{"n_layer": 8, "d_model": 160, "n_experts": 96, "experts_per_token": 3, "d_expert": 80, "d_shared_expert": 0, "activation": "swiglu", "moe_layers": [1, 2, 3, 4, 5, 6, 7], "router_score": "sigmoid", "normalize_top_k": false, "routed_scale": 0.667, "balance_loss": 0.0022, "balance_bias": true, "router_cosine_scale": 20.0, "router_bias": true, "init_std_router": 0.0303, "lr_router": 0.0017, "vocab_size": 4096, "norm": "rmsnorm", "norm_eps": 1e-06, "tie_embeddings": "early", "optimizer": "cautious_adamw", "lr": 0.00177, "beta1": 0.9, "beta2": 0.98, "grad_clip": 0.5, "batch_tokens": 65536, "seq_len": 2048, "train_tokens": 255500000, "steps": 3899, "dataset": "wikipedia_en"}
Below are experts of layer 3 (counted from 0) of a mixture-of-experts language model. Rows are named router (the router's row for the expert), gate (a neuron's input weights, with its number), up (a neuron's input weights, with its number) and show model dimensions 0-159. Each number is 128 + 24 x the weight over its row's rms, rounded and kept within 0 to 255.
Before each expert's rows: "mostly gets" lists some tokens that are sent to it at least half of the time. This comes from a sample of Wikipedia text that the model never trained on.

# expert 17
mostly gets: "amp", " such", " Tur", " discover", "all", " which"
router [154 106  54 137 132 136 132 106 166 103 186 135  59 162 151 110 102 146 136 113 143 127  88 173 110 152 134  98 130 115 142 128 120 146 160 155 139  74 115 112 123 104 108 113 100 127 149 140 153 117 107 138 159  99 136 147 155 136 142 110 150 122 155 128 139 141 152 139  94 115 127 122 127 130 102 112 125 103 184 102 121  78 133 123  98 100 107 126 110 132 136 110  95 168 115 114 118 150 147 141 170 126 138 141 133 148 112 111 109 136  94 148 140 140 126  99 125 120  94 111 163 131 107 152 107 127 156 121 101 126 114 189 136 125 154  96  88 152 139 138 139 131 131 106 140 105  96  89 167 137 170 140  81 112  95 152 149 117  87 134]
gate0 [116 152  83 128 115 115 150 146 134 171 155 124 124 136 112  97 127 151 151  96 140 120 133 130 155 169 114 100 136 147 183 114 163 126 146 118 126 122 100  94 150 137 136 154  84 170 100 132 128 144 115  73  82 121 113 144 129 144 164  92 164 154  95 142 135  99 162 111 154 113 142 178 147 121 101 102 143 120 128 150 130 141 118 104 143 124 173 132  82 112  99 155 150 143 130 130 148 144 166 180 133 151 138 118 132 136 124 162 138 132 131  86 114 127 143 104 128 142  79 131 124 113  96 191 120 121 168 135 124 138 123 153 108 132  86 185 102 142 117 133 152 107 130 101 130 146 137 142 133 168 126 163 114  92 111 167 108 102 153 118]
up0 [119 120 118 133 138 141 121 137 102 139 149 138 174 135 130 118 120 115  99 113 137 144 120 119  81 112 114 168 144  96 125 130 161 150 117 152  99 136 109 173 117  99 121 132 177  97 152 100 121 121 165 138 106 118 132 124 110 128 144 127  73 113 153 129 133 127 110 109 138 138  97 150 141 135 105 104  97 132 102  91  78 121  98 139 124 120 161 129 162 120 163 122 106 110 131 114 130 102 131  62 119 144 129 118 107 102 166 122  78 116  76 155 136  84 156  99 124 160 129 142 134 122 171 112 149 127  82 127 135 153 147 153 130 150 123 102 131 171 142  98 111 165 136 120  78  44 148 108 142 117 121 125 125 144 119 122 129 149  71 163]
gate1 [148  82  90 169 114 119 100 146 114 127 124  85 110 159  92 177 106 114 108 100 137 101 126 111  80 147 129 117 139 119 142 161 110  95 162  79 105  73 182 124 102 155 156 164 133 154 136 153 111 110 110 138 128 118 109 139  85  83 120 126  87 140 120 135 107 160 130 104 179 148 135 158 132 142 131 111 119 137 163 102  99 113 158 145 105 123 127 120 129 129 104 122  95 139 146 139 138 143 128 142 117  69 175 102 159 145 112 138 117  81  96 123  95 126 117 147 141 151 106 116 142 164 132 140 132 124 126 126  92 113 102 159 127 121  88 149 118 132 131  89 128 132 141 151 142 159 104 156 139  88  89  96 122 139 165 141 151 128 111 130]
up1 [145 137 180 168 144 154 156 111 156 151 131 109 120 111 147 137 129 116  87 129 122 118 143 162 127 121 133 122 124 137 148 159 114 137 123 145 149 141 112 175  87 164 116 105 149 173 149 152 117 149 130 112 138  97  86  56 150  99 118  91 129 102  98 121 125 120 141 148  99 161 146 116 122 104 157 138 120 108 138 150 132 124 131 108 140 118 113 170 102 143 168 128 144 171 119 105 149  79 129 134 108 156 100 124 134  69  96 133 136 132 148  74 129 145 143 107 117 110 130 127 107 150  98 160 113 147 149 129 173 118 129 115 105 106 102 105 125 157  92 176 133 126 102 100 145 161 143 138 109 163 111 141 198 119 109 159 124 101 151 157]
gate2 [161 107 111 119  90 175 120 108 155 139 153 144  95  98 110 143 118 167 119 189 101 154 125 137 113 151 140 156  75 121 139 118 155 139 137 110 102 119 136  74 133 120  92 134  66 110 142 127 130 164 130 170 133 141 117 131 120 130 140 149 112 123 116 158 131 165 124 139 118 133  98  96 106 173 110 138 107  94 151 135 114  96 112 148  81 162 124 125 111 181 148 106 110 128 121 143 160 122 156 115 139 119 130 131  97 114  88 143 126  99 118 133 140  88 130  92 142 108 119 110 131 132 142  83 129 140 116 154 160 108 109 143 114 156 148 146 127 109 113 140 134 106  87 130 112 107  96  99 154 136 125 124 138  91 220 131 145 154 104 155]
up2 [136 160 145 147 153 156 150 126 116 114 148 100 127 130 127 157 114  97 142 174 171 121 136 126 144 124 104 155 118 125 179 151  97 139  95 100 152 129 133 112 128 130 101 147 150 109 138 127  84 124 140 133 128 146 133 157 140 103 144 127 113 121 142 106 157 110 151  88  81 135 164 103 121 157  87 145 162 150  89 128 105 136 158  80 151 102 117 128 173 122 100 139 103 124 118 153 118 108 124 164 140 174 117 135 148 103 124 114  74 132 143 128 153 149 116  91 121 161 136 100 155 105  89 145 134  82 144 150 138 171 124 114 103 112 165 112 138  93  98 119 136 148 150 141 129 155 183 113 110  76  80 166 146 152  91 121 133 134  98 155]
gate3 [133 152 129 117 156 118 163 156 114 118 124 119 155  93 116 155 102 107 116 192 100 147 121 161 130 129 123 127 127 128 100 173 114 146 140 108 107 129 160 146 137 135 113 140 168  93 136 117  95 112 136 138  83  65 162 115 133 132 149 147  99 140  92  90 114 136 132  97 124 179  90 121 149 133 106 132 126 143 176  94 157  85 132 136 129 112 136 120  86  99 140 126 118  85 122 114 110  99 152 162  88 163 131 118  95 158 135 111  95 125 119 132 171 151 141 100 163 122 158 123 133 143 110 102 156 158 162 133 131 160 103 162 129 113  85 157 171 120 167 108 137 128 138 137 151 100 141 105  95 168 143 128 139 125  93 124 101 149 124 156]
up3 [137  99 145 121 124 145 132  88 107 145 107  87 117 109 115 118  89 129  86 122 121 112  86 105 109 119 146  88 162 152 142 143 105 145 135 134 150 103 139 100  81  90 183 113 102 139 138 148 142 104 144 172 136 164 122 131 107 181 167 127 149 146 117  97 130  89 169 115 107 143  91 167 126 131 127 114 148 140  92 114 112 124 123 138 104 118 132 141 140 168 129 169  86 126 164 122 105  95 126 109 119 121 137 129 112 112  86 122  54 158 123 138  97 109  97  95 144 110 127 118 182  81 123 137 120 109 124 133 151 121 134 122 144 115 140 126 154  84 137 144 131  70 140  81 109 148 136 151 103 151 143 103 146 115 126 105 140 138 104 126]
gate4 [152 124 144  79 119 101 125 131 152 114 136 133 153 129 162 130 124 111 142  97 134 110 107 148 146  93 146  63  85 120 134 120 104 116 145 120  70 130 129 125 130 122  77 114 122  93 130 105 129 135 148 117 116 134  82 124 112 114 101 143  99 106 123  82 178 133 133 151 126  98 150 103 120 117  88 127 126 112 125 117 146 141 138 120 112 155 177 104 158 110 117 107  77  97 140  96 121 176 139 144 147 123 114 198 117 142 140 121  74 183 126  97 131 138 123 138 119 114 115 130 142 136 149 137 119 103 163 154 114 171 110 136 167 150 127 130 102 159 137 130 143 102 156  97 128 138  97 118 124  91 141 140 184 101  87 120 108  83 117 126]
up4 [175 132 152 150  87 128 133 118 121 118 131 121 126 112 168 124 158 121 118 142 153 136 160 104 161 129 136 108 120 117 155 168 152 146 114 146 101 142 135 138 126 142 110 135 118 139 130  96 158  96 122 151  94 141 121 182 124 160 126  82 169 128 144 158  94 123 118 117 129 157 122 108 119 145 139 145 113 160 166 134 133  86  85 140 146  99  95 136 110  90  92 155 143 119 130 136 115  89 176 142 122 170 113 156 116 103 147 117 141  77 134 150 122 153 106 144 137 180 137 127 100 109  96 129 136 111  78 109 151  97 140 157 100 132 143 114 144 109 108 123  91 151 158 136 157  68  92 108 147 127  90 159 101 148 131 176 115 170 120 102]
gate5 [113 179 115 214 116 115 146 124 146 153 129 120 110 145 122 140 181 122 144 109 127 120 144 114 137 162 135  80 131 137  93 115 101  95 112 110 125 114  79 129 142 145 144 141 148 129 132  95 140 147 134 125 105 149 109 177 151 151 144 150 159 156  79 151  84 114 130  99 127 120 119 137  91  90 113 126  94 137  92 110 138 157 146 123 138 149 112 146 152 109 110  92 120 119 146 159 104  73 100 137 102 124 104 159 133 161 105 123 124 152 135 125 104 141 136 129 120 114  94 127  82 153 148  80 152  92 118 114 139 180 113  96 122 106 125  99  88 121 116 162 118 116 149 137 139 149 145  85 153 117 160  89 138 111 156 142 125 108 111 149]
up5 [117 154 113 138 114 104 178 107 150 138 111 144 140 141 105 144 161 126 138 105 115 111 101 154 109 125 136 143 120 143 138 114 131 123 114  88 134 100 163 140 115 143 157 123 159 129  93 134 112 107 171 119 143 138 131 155  81  72 122 110 126 112  87 178 104 160 141 139 111 164 150 177 155 110  80 101 162 119 142 159  92 141 149 153 138 159 118 175  81 103  67 128 142 145  83 132 119 146 107 115 112 144 160 119  85  68 152 168 161 135 102 127 150 144 157 157 120 106 117 168 147 102 133 127 122 144 111 126 113  90 160 112 107 113 137 142 142 154 129 165 124 121  99 118 124 110 125 140 145 117 132 118  70 123 140 116 122 107 136 142]

# expert 94
mostly gets: " Votes", " Book", " release", " Label", " read", " songs"
router [153  85 104 157 123 128 137 151 173 122 172 145  88 153 155 125  85 150 170 104 113 112 134 144 112 151  92 107 130  94 125 112 147 122 123 177 120 131 132 108 167  94 120 135 136 141 162 137 151 123  73  99 143 100 158 102 108 135 123 116 139 140 123 105 132 120 118 134 116 110 148 160 147 136 126 148 126 126 198 110 161  99 105 118 127 138 129 169 106 117 120 122 112 162 133 133 162 158 139 133 119 154 117 120 144 147 123 122 113 154  71 158 137 124 115  94  99  97  73 126 168 159  90 134 151 114 158 126 123  99 121 182 157 125 129 115 173  83 113  91 129 141 130 122 126 120  89 114  81 139 144 161 113 141  87 158 139 116 117 122]
gate0 [193 100  92 134 122 107 134 146 159  96 122 108 128 145 116 148 130 128 118 170 133 136 100 128 173  55 157 108 129  97 133 137 160 172 107 122 169 164 108  90 125 101 154 144  93 107 104 108 160 118 151 178 120 126 113 110 103 134 112 124 128 126 134 133 106 161  91 128 148 112 108 144 104 167 127 145  88 142 122 150 114 136  95 159 103 111 137 139 160 127 120 130 107  93 131 120 110 153 135 118 144 172 142 142 126 110 100 152 102 125 152  73 133 144 101 131 132  97 130  77 123 113 137 118  89 136  97 133 127 166 128 148 102 155 120 134 153 138 145 121 116 131 126 123 116  95 130 109 148 131 116 161 156 183 114 167 145 127 135  60]
up0 [135  93 140 100  95 168 125 122  84 125 115 132 127  84 115 144 174 135  72 135 144 143 118  89 118 156 104 127 114 159 127 119 138 146 120 151 107 132 112 145 194 137 125 136 175 118 131 113  79 141 141 140 142 127 130 154 105 115 133 138 147 158 123 132 136 146 169  84 122 158 102  96 103 151 131 136 112 117  93 122 114  87 128 123  90 131  85 108 148 122 165 106 119 136 135 121 117 155 121 135 118  94 108  96 209 136 170 161 100 100  65 125 138 101 179  99 160 147 122 111 130 120 137  92 152 142 141 145 128 161 142 123  87 169 160 117 131 112 148 140 130 130 127 113 110 122 157 132 142 138 140 118 133 117 168 144 153  99 109 131]
gate1 [135  99  94 132 173  58 145 135 126 142 132 122  83 158 130 140 124 109 133 170  92 111 144 119 148 144  77 135 129 148 103 158 170 116 120 118 113 132 134  90 191 140 101 109 112 114 117 125 121 119 107 127 144 118 117 140 163  94 115 184 115  94 162  74 167 116 134 118  93 104 133  90 136 105 121 140 204 103 104 141 116  91 116 131 134 135 148 135 110 111 170  84 115 102 122 121 121 131 123 110 164 168 119 128 136 117  95 143 147 107 110  98 150 145 170 128 137 144 127 115  98  95 126 121 142 136 147 149 126  94 161 113 139 100 146  96 106 104 121 143 154 114 110 116 151 122 120 114 108 116 112 159 105 112 141 112 113 139 105 181]
up1 [109 124 104 135 158  86 146 132 120 102 156 145 104 118 106 123  84 159 137  88 116 162 115 107 140 131 124 130 173 117 112 125 145 150 128 117 128 131 162 109 140  75 144 103 145 134 145 125  67 141 117 132 184 135 124 130 124 114 123 114 133  99 126 142 131 129 189 153 119 144 113 120 118 167 136 110 167 172 117 115 118 164 131  97 134 104 164 128 137 150 149 123 114 139 140 112 187  80 144 148 112 125 143 132 168  84 154 186 147 136 118 132 141 127 135  84  89 152 126 102 116 135 102  89 154 126 123  73 115 122 126 145 143 114 144 156 171 120 174 111 120 174 110 121  98 134 103 134 142 121 130 166 129 111 165 144 146 112 101 173]
gate2 [165 119 131 126 144 139 139 127 130 186 138 142 127 126 133 120 116 138 139 166 107 114 152 132 111 113 112 118 180 138 116 121 141 119 100 161 123 125 115  78 105 131 138 126 120 170 126 161 129 132 136 109  97 116 126 177 108 190 116 114 112 122  94 117 135 139 140 148  94 108 131 144 129  90 166 161 172 140 100 143 140 120 123 150 134 153 131 117 111 105 121 148 150 104 139 137 114  77 113 125 114 105 132 111 149  97 115 152 173 110 115  71 111  88 169 105 145 145 106 139 136 143 155 134 128 154 132 170 153 142 130 106  89  90 182 153 156  79 118 150 175 120 109 108  92 102 134 179 130 112 166 155 147 114 119  95 122  99 156 165]
up2 [144 137 134 116 108 124 112 152 125 112 147 132 117 114 131 129 121 114 121 115  85 154 121 110 121 133 144 169 132 166 125 121 126 141 103 118 104 145 127 127 141 106 148 146 106 119 154 117  75 112 146 136 136 126 142 122  93 116 145 118 134 155 148 158 146 141 136 137 121 115  87 123 154 166  93 127  93  97 164 122 116 157  92 128  91 181  90 112 136 127 163  98  89 117 116 133 136 147 146 144 107 121 120 142  92 101 144  84 101 103 135 103  91 107 133 131  90 114 124 120 121 119  76 158 106 134 138 124 149 119 156 128 160 152 147  58 167 144 177 135 127  86 105 191  72 169 139 119 109 142 126 100  90 131 118 162 153 130  61 137]
gate3 [137 148 146 145 132 114 130 145 145 139 101 147 121 109 127 131 120  83 135 110 139 100 145 138  77  89 113 106  78 112 144 157 116 112 110 169 134 112 152 124 158 113 104  98  97 126 140 161 100 115 111 128  91 112 149 126 118 161  99 124 128 111 120 117 124 153 125 142 111 137 123 109  65 120 159  86 115 143 140 138 161 122  90 153 139 108  67 141  93 135 109  89 179 161 116 129 125 113 163 113 115 116 174 137 145 121 103 103 144 109 170 118 187  92 116 102 118  98 132  39 126 114 114 139 131 126 133 138 121 122 159 157 157 124 123 106 140 149 110 132 136 162  97  68 113 129 109 145  96 130 113 106 138 104 109 130  99 135 104 137]
up3 [140 110 146 117 114 103 166 152 129 150 160 109 140 110 125 141  99 102 164  94 130 138 128 122 111 137 106  80 137 130 119 164 143 105 149 163  73 141 146 140 150 114 128 142 102 157 206 156  91 132 121 172 142 147 115 168 118 137 119 182 128  96 163 154 163 144 117 126  87 115 102 112  88 130 159 175 161 169 126  71 104 133  75 145 117 101 121 155 116 120 165 105 138  96 144  94 140 113 100  95 126 131 164 159 115 110 120 132 141 103 126 122 117 115 157 112 113 113 135 131 111  99 142 130 153 126 113 134 135 122 148 147  90 156  94 104 122 152 169 113 143 123  99 127 129  86 119 157 109 168 129 109 106 109 142 130 123 119 138 126]
gate4 [146 126 156  98 119 124 140 132 126 114  81 114 123 129 114 142 103  88 138 151 115 124 146 126  77 142  88  94 135 121 102 112 109 171  77 156 133 137 130 132 127 106 165 126 115 136 139 160 123 128 101  97 137 102 147 167 141  87  90  96 116 104 122 138 153 137 162 114 108 116 148 154  88 136 114  86  98 127  99 133 101 180 123 146 137 119 116 168 112 128 102 129 169 126 152 161 115 118 111 142 121  85 151 163 111  97 145  85 168 136 163 146 129 113 150 116 117 111 143 181  99  97 141  99 137 107 125 144 158 123 120 159 137 126 144 111 153 120 124  58  75 151 115 135 165 143 124 133 124 164  80 116 156 145 112 159 138 127 111 105]
up4 [216 132 140 173  92 107 136 121 134 132 100 107 102 138  92 118 112  82 163 108 137 141 145 151  97 114 131 131 154 140 106 156 166 100 118 110 154 114 130 131 126 146 147 139 141 179 121 139 114 125 124 121  84  84 112 176 127 138 115 135 175  93 153 146 133 101 122 127 101 107 155 132 123 107 133 145  87 128 135 145 102 127 125 140 148 124 119 140  97 118 108 122 122 103 114 124 117 110 114 158 151 212 127 122 156 152 132 127  94 101 137 135 125 140 138 156 108 186 140  88 103 119 131 149 102 110  84 131 142 132 157 180 112 127 123 123 127 122  82 138 155 142 110 123 165 108  97 131 132 109 117  95 143 130 135 110  75  97 120 163]
gate5 [107 163 133 122 112 126 154 160 138 157 158 156  98 150 141 137 141  79 130 164 113 104 137 125 106 148 140 102 139  80 130 130 117 107 125 137 137 148 135 130 155  92 134 121 104 145  97 104 180 141 111 133 132 109 161 105 166 134 151 157 123 163 127 121 148 158 154 108  95  94 125 133 126 119 151  96 136 149 116 112 106 137 120  77 130 137 124 148  96 151 115 178 126 133 137 126 136 130 157 108  92 164 192 144 100  75 145 150 131  94 136 161 134  75 103  94 100 122  70 119 166 144 102 122 154 136 153 135 131 173 119 138 138 111 139 147  91 110 108  87 102 132 137 122 163 115 140  95 125 154 178 106 148 131 109 134 138 111 129 174]
up5 [117 140 103 145  90 113  86 156 174 152 128 108 101 182 109 112 128 158 122 145 151  80 133 114 105 129 146 124 127 114 133 153  97 155 138 115 176 104 125 119 139 106 139 168  92 135 182 156  99  97 115 105 107 143 141  99 121 126 114  92 115  95  89 111 131 107 161 133 107 117 146 100 110  68 142 117 184 143 152 124 166 124 143 151 147 128  99 126 123 136 120 114 129 132 109 140 178 164 146 148 126 131 156 161  91 120 154 104 102 126 152 127 134 105 119 157 120 163 125 101 159 144 129 118 117 132 130 108  90 121 145 155  83 144 138 139 126 116 103 142 137 151  83 161 142  72 146 117 114 166 124 155 113 125 127 115 164  88 131 172]

# expert 20
mostly gets: " signed", "isl", "ision", "ounc", "andid", " Enter"
router [142  99 112 105 113 123 128 162 150 115 142 180  84 184 154  84 101 132 160  70 142 148 130 138 132 145 131 105 134 127 148 147 136 140 119 202 118 104 171 112 129 132 157 102 106 137 126  95 121 106 122 140 110  76 138  78 145 143 112 159 136 121 121 148 121 110 135 138 148 117 144 126 165 131 125 158 125 128 136 110 135 108  87 123 171 114 164 141 119 121 151 157 116 105 141 116  99 137 115 139 121 114 112 143 139 132 100  74 125 138 104 138 102 176 118 101 108 149  65 117  84 146 135 153 143  55 157 140 113  79 113 152 137 154 104 109 132  83 132 153 133 137 137 119 142 160  97 122 118 133 126 164 130 151 129 112 116 119 117 144]
gate0 [158 135 138  93 164 132 110 163 115 134 158 137 150 127 150 154 124 147 165 128 194 143 137 140 145 137 102  88 142 108 134 141 110 111 118 150 140 111 135 127 121 111 112  64 155 135 165 104 145 117 117 139 138 173 116 100  91 203  86 121 146 101 144 139 123 118 137  95 170 146 115 134 154 142 133 144 156 132 102 116 171  97 164  93  96  75 131 183 132 181  81 128 156 117 119 128 135 127 145 119 162 130 109 110 178 144 101 126 106 116 131 111 103 114  93 129 147 100 110 151 155 140 143 120 157  92 146 146 145 110 124 150 106 157 146 137 122 100 158 128 145 125 145 128  77 113 129 142 149 126 108 158 103 107 136 144 135 117 111 111]
up0 [108 126 119 156 120 102 165  90 165 149 158 165 121 119 135  99 142 123 133 125  55 130 108 112 131 147 161 109 120 151 128 101 145 162 151  90 127 150 164 167 168 147 118 148 102  99 114 143 142 135 119 120 117 116 148  85 133  95 111 113  80 151 119 161 168 167 125 150  72 101 112 144 108 148 146 128 141 138 137 129  65 180 122 134 105 179  74 132 133  94 133 143 109 156 140 126 157 106 148 138 125  86 128 134 118 149 148 137 160 177 132 125 172 158 166 119 124 144  93 106 105 120 111 141  97 145 133 108 117 133 150 115 138 122 137 119 148  85 145 112 167 123 118 116 121 160 141 130 133 157 127  90 126 133 144 135 138 137 153 157]
gate1 [128 105 132 131 108 167 109 173 134 125 156 128  82 119 137 134 125 154 155 128 117 135 133 131 140 141 112 108 135 145 111 107 150 134 143 118  93 117 152  99 133  95 113 153 114 156  96 189  85 136 135 144 139 106 141 106 127 155 154 182  97 108  96 158 106 134 187 155 137 168 119 141 164 131 117 148 153  74  86 122 148 133  60 114 151 104 131 124 119 132 132 155 152 146 133 141 157 129 141 147 115 122 167 125  80 128  97 131 142  91 117  81 158 121 157 143 100 144 116 129 123  89 142 103 153 119 148 134  75 110 154 145 152 115 143 109 110 137 100 165 150 122 176 113  87 116 147 109 149 139 137 108 103 116 112 130 103  79 119 107]
up1 [129 157 106 127 133 140 128 136 113 161  91 125 130  77 111 130 110 143 114 161 117 195 148 118 129 166 149 126 109 145 124 142 150 121 129 153 142 132 145 145  99 131 105 123 113 111 154 151 183  63 156 114 125 166 125 142 163 113 147 138 137 183 165 158 123 109 141 146 159 120 107 139 104 115 180  92 156 183 146  90 158 131 158 132 136 107  99 100 100 137 121 116 114 147 124 105 115 115 132  99 140 173  97  95 172 144 144 120 108 139 159 155  82 112 116 117 161 141 109 101 149 102 123 122  95 127 106 127 125 154  91  90 105 128 149 126 148 121 153 126  91 115 101 142 163 127 103 137 132 152 106 116 150 128 128 106 165 172 109 115]
gate2 [ 96 109 114 147 120 127 126 147 154 137 133 140  86 140 154 131  82 126 156 144 117 114 153 123 140 149 114  86 113 117 131 132  77 147 136 134 119 106 128 163 116 172 103 111 101 131 141 141 131 145 116  95 141 134 159 179 169 116 136 123 117 128 121 158 121 132 150 142  91 102  96 107 215 107 140 130 145 118 133 127 127 139 143 136 157 116 172  96 126  92 118 143 150 123 117 151 146 151 112 177 116 111 153 148 142 115 122 125 142 135 118 198  75  94 170 127 145 175 103 100 114 136 129  96 147 103 111 158 152  96  91 147 148  89 100 161 168 126  98  99 131 105 117 106 123 122 156 143 110 163 137 132 153 133 170 140 152 107 104 141]
up2 [131 145 179 127 164 145 103 148 133 131 116 154  74 116 134 151 118 149 104 103 103 130 142  79 121 136 131 105 151 155 125 154 161 158 117 146 128 137 147 107  97 160  93  99 141 126 123 114  89 144 151 142 104  89 104 177 148  82 156 105 156 127 147 134 108 122 163 129 134 121  77 123 161 110 131 157 107 114 106 141 126 159 158 108 165 181 153 111  92 114 129 103 122 119 146 155 126  85  92 131 151 106 102 140 129  90 166 143 133 153 105  96  83 132 127 118 114 118 125 113 120 137 114 112 122  97 125 138  92 130 149 125  95 128  79 151 143 110 131 128 145 161 102 108  93 139 187 126 105 168 171 124 124 121 121 124 104 121 119 180]
gate3 [188 138 151  66 117 111 126 147 108 151 125 142 115 111 132  98 122 118 124 107 107 138 106 120 155 136 157 171 142 180 132 134 122 161 181  98 138  89 133 117  88 142 126 130 122 157 126 111 121 164  96  87  55 122 142 132 125 135 121 137 156 138 110 166 167  83 153 104 157 157 132 119 152 169 155 131 108 107 146 126 133 146 136 125 122 139 191  83 116 119 116 152 149 165 124 141 139 153 152 118 123 135  99 115 116 148 144 121 161 161 118 155 102 121 153 132 137 124 121 153 143 130 135 137 121 116 138 132 139 146 147 112 190 148 109 120  90 130 150 113 130 127 121 102 158 133 137 133 104 135 165 176 115  96 148 117 111 162 190 136]
up3 [114 188 167 133 147 149 151 154  78  98 170 141 101  97 133 103  99 180  69 125 167 151 115  75 117 149 138 147  94 108 129 115 169 117 136 135  93 158 100 139 134 140 140 123 145 128 114 155 139 121 133 109 127 148  81 131 144  67 122 158 132 166 133 102 137 145 121 146 146 131  88 162 128  88 135 121 176 146 112  92 154 130 142 139  94 109 146 129 112 131 112 136 111 166 162 137 152 135 100 122 138 149 143 100 115 124 125 123 135 138  91 135 125 103 128 134 118 118  92 136 118 174 148  99 111 147 121 144 107 139 128 116 151 140 125 116 130 160 164 119 160 126  99 169 108 118 142 163 123 119 118 178 110 174 146 142 100 110 158  99]
gate4 [ 94 104 133 130 139  88 132 163 105 113 103 118 108 128 140  95  77 118 118  94 147 139  85 127 143 141 149 131 140 140 111  84 115 146 132 127 156 168 154 137 106 136 142 128 101 128 135 133 124 135 119 155 171  94 138 130 134 121 126  63 120 143 146 140 131 100 156 133 161 133 109 176  97 144  90 145 132 108 130  92 101 105 106 103 143 133 140  93 149 135 155 131 142 106 154 155 140 116 125 154 173 111 111 114 115 136 134 131 137 115 140 113 126 114 154 147 101 103 121 113 124 168 118 163 116 119 130 142 153  96 133 191 101 121  98 112 119  93 150 129 160 126 103  47 123  96 142  95 101 206 136 111  82 140 125  84 133 112 105 129]
up4 [117 104 146 119 110 103 116 131 138 134 126 102 118 110 133 117 148  98 145 113 137 127  74 154 152 103 139 136 118 163 119 129 106 152 127 114 194 127 139 113 121 106 123 154 108 111 152  93 136 114 119  93  82 130 149 165  67 136 108 137 106 116  89 136 145 155 136 181 119 170 131 142 115 113 107  96 103 128 173  80 113 155 129 100 136  79 143 124 139 135 149 133 122 163 176 126 120 112 151 159 146 109 135 147 127 157 116 107 117 147 134  94 165 137 115 160 145 120 132 113 144 102 124 119 130 134 109 152 105 167 128 148 119 103 156 138 108 166 135 153 117 167 131 107 155  78 129 100 108 119  98 116 153  98 186  90 188 135  86 138]
gate5 [136 138 111 148 127 111 136 185 122 100  90 138  96 111 142 145 135  80 133 116  84 114 131 149 131 115 137 126 118 111  74 116  96  91 143 151 132 132 121 135 137 149 142 149 114 139 116 112 106 123 145 130 139  96 109 130 116 147 100 163 147 133  98 135  93 161  82 136 109 110  82 140 126 155  87 161  93  98 126 160 119 134 125 153 112 144 143 121  83 107 122 137 119 103 108 122 107 147 154 173 110 148 136 145 156 103  75  72 104 138 155 165  72 115 161 106  80 113 119 159 161 102 103 151  93 107 117 163  96 112 129 132 175 129 117 147 144 116 145 140 134 102 162 126 127 159 108 111  79 114 111  96 145 162 131 106 111 114 146 134]
up5 [123 117 170 153 129 149 151  35 112 145 165 127  95 162  92 123 162 104 133 143 104  74 128 118 135 139 170 132  86 132 189 119 145 145 116 144 130 115 125 105 141 129 116 109 140 108 154 123 114 116 117 129  84 159 140 127 171 101  81  90 132 146 136 113 128 117 145 118 128 133 132  98 137 140 150 156 138 129 121 141 114 144 124 151 137 136 107 139 114 111 112 118 145 160 115 146 165 107 128 144 130 132 117 158 115 165 119 144 127 134 115  69 145 130 130 165 141 129 106 148  98 114 133  64 145 132 159  67 104 132 149 108 169 116 164 148 110 127 140 124 127 142 107 150 116 121 143 132 191 118 114 139 103 103 113 144 130 180  87 103]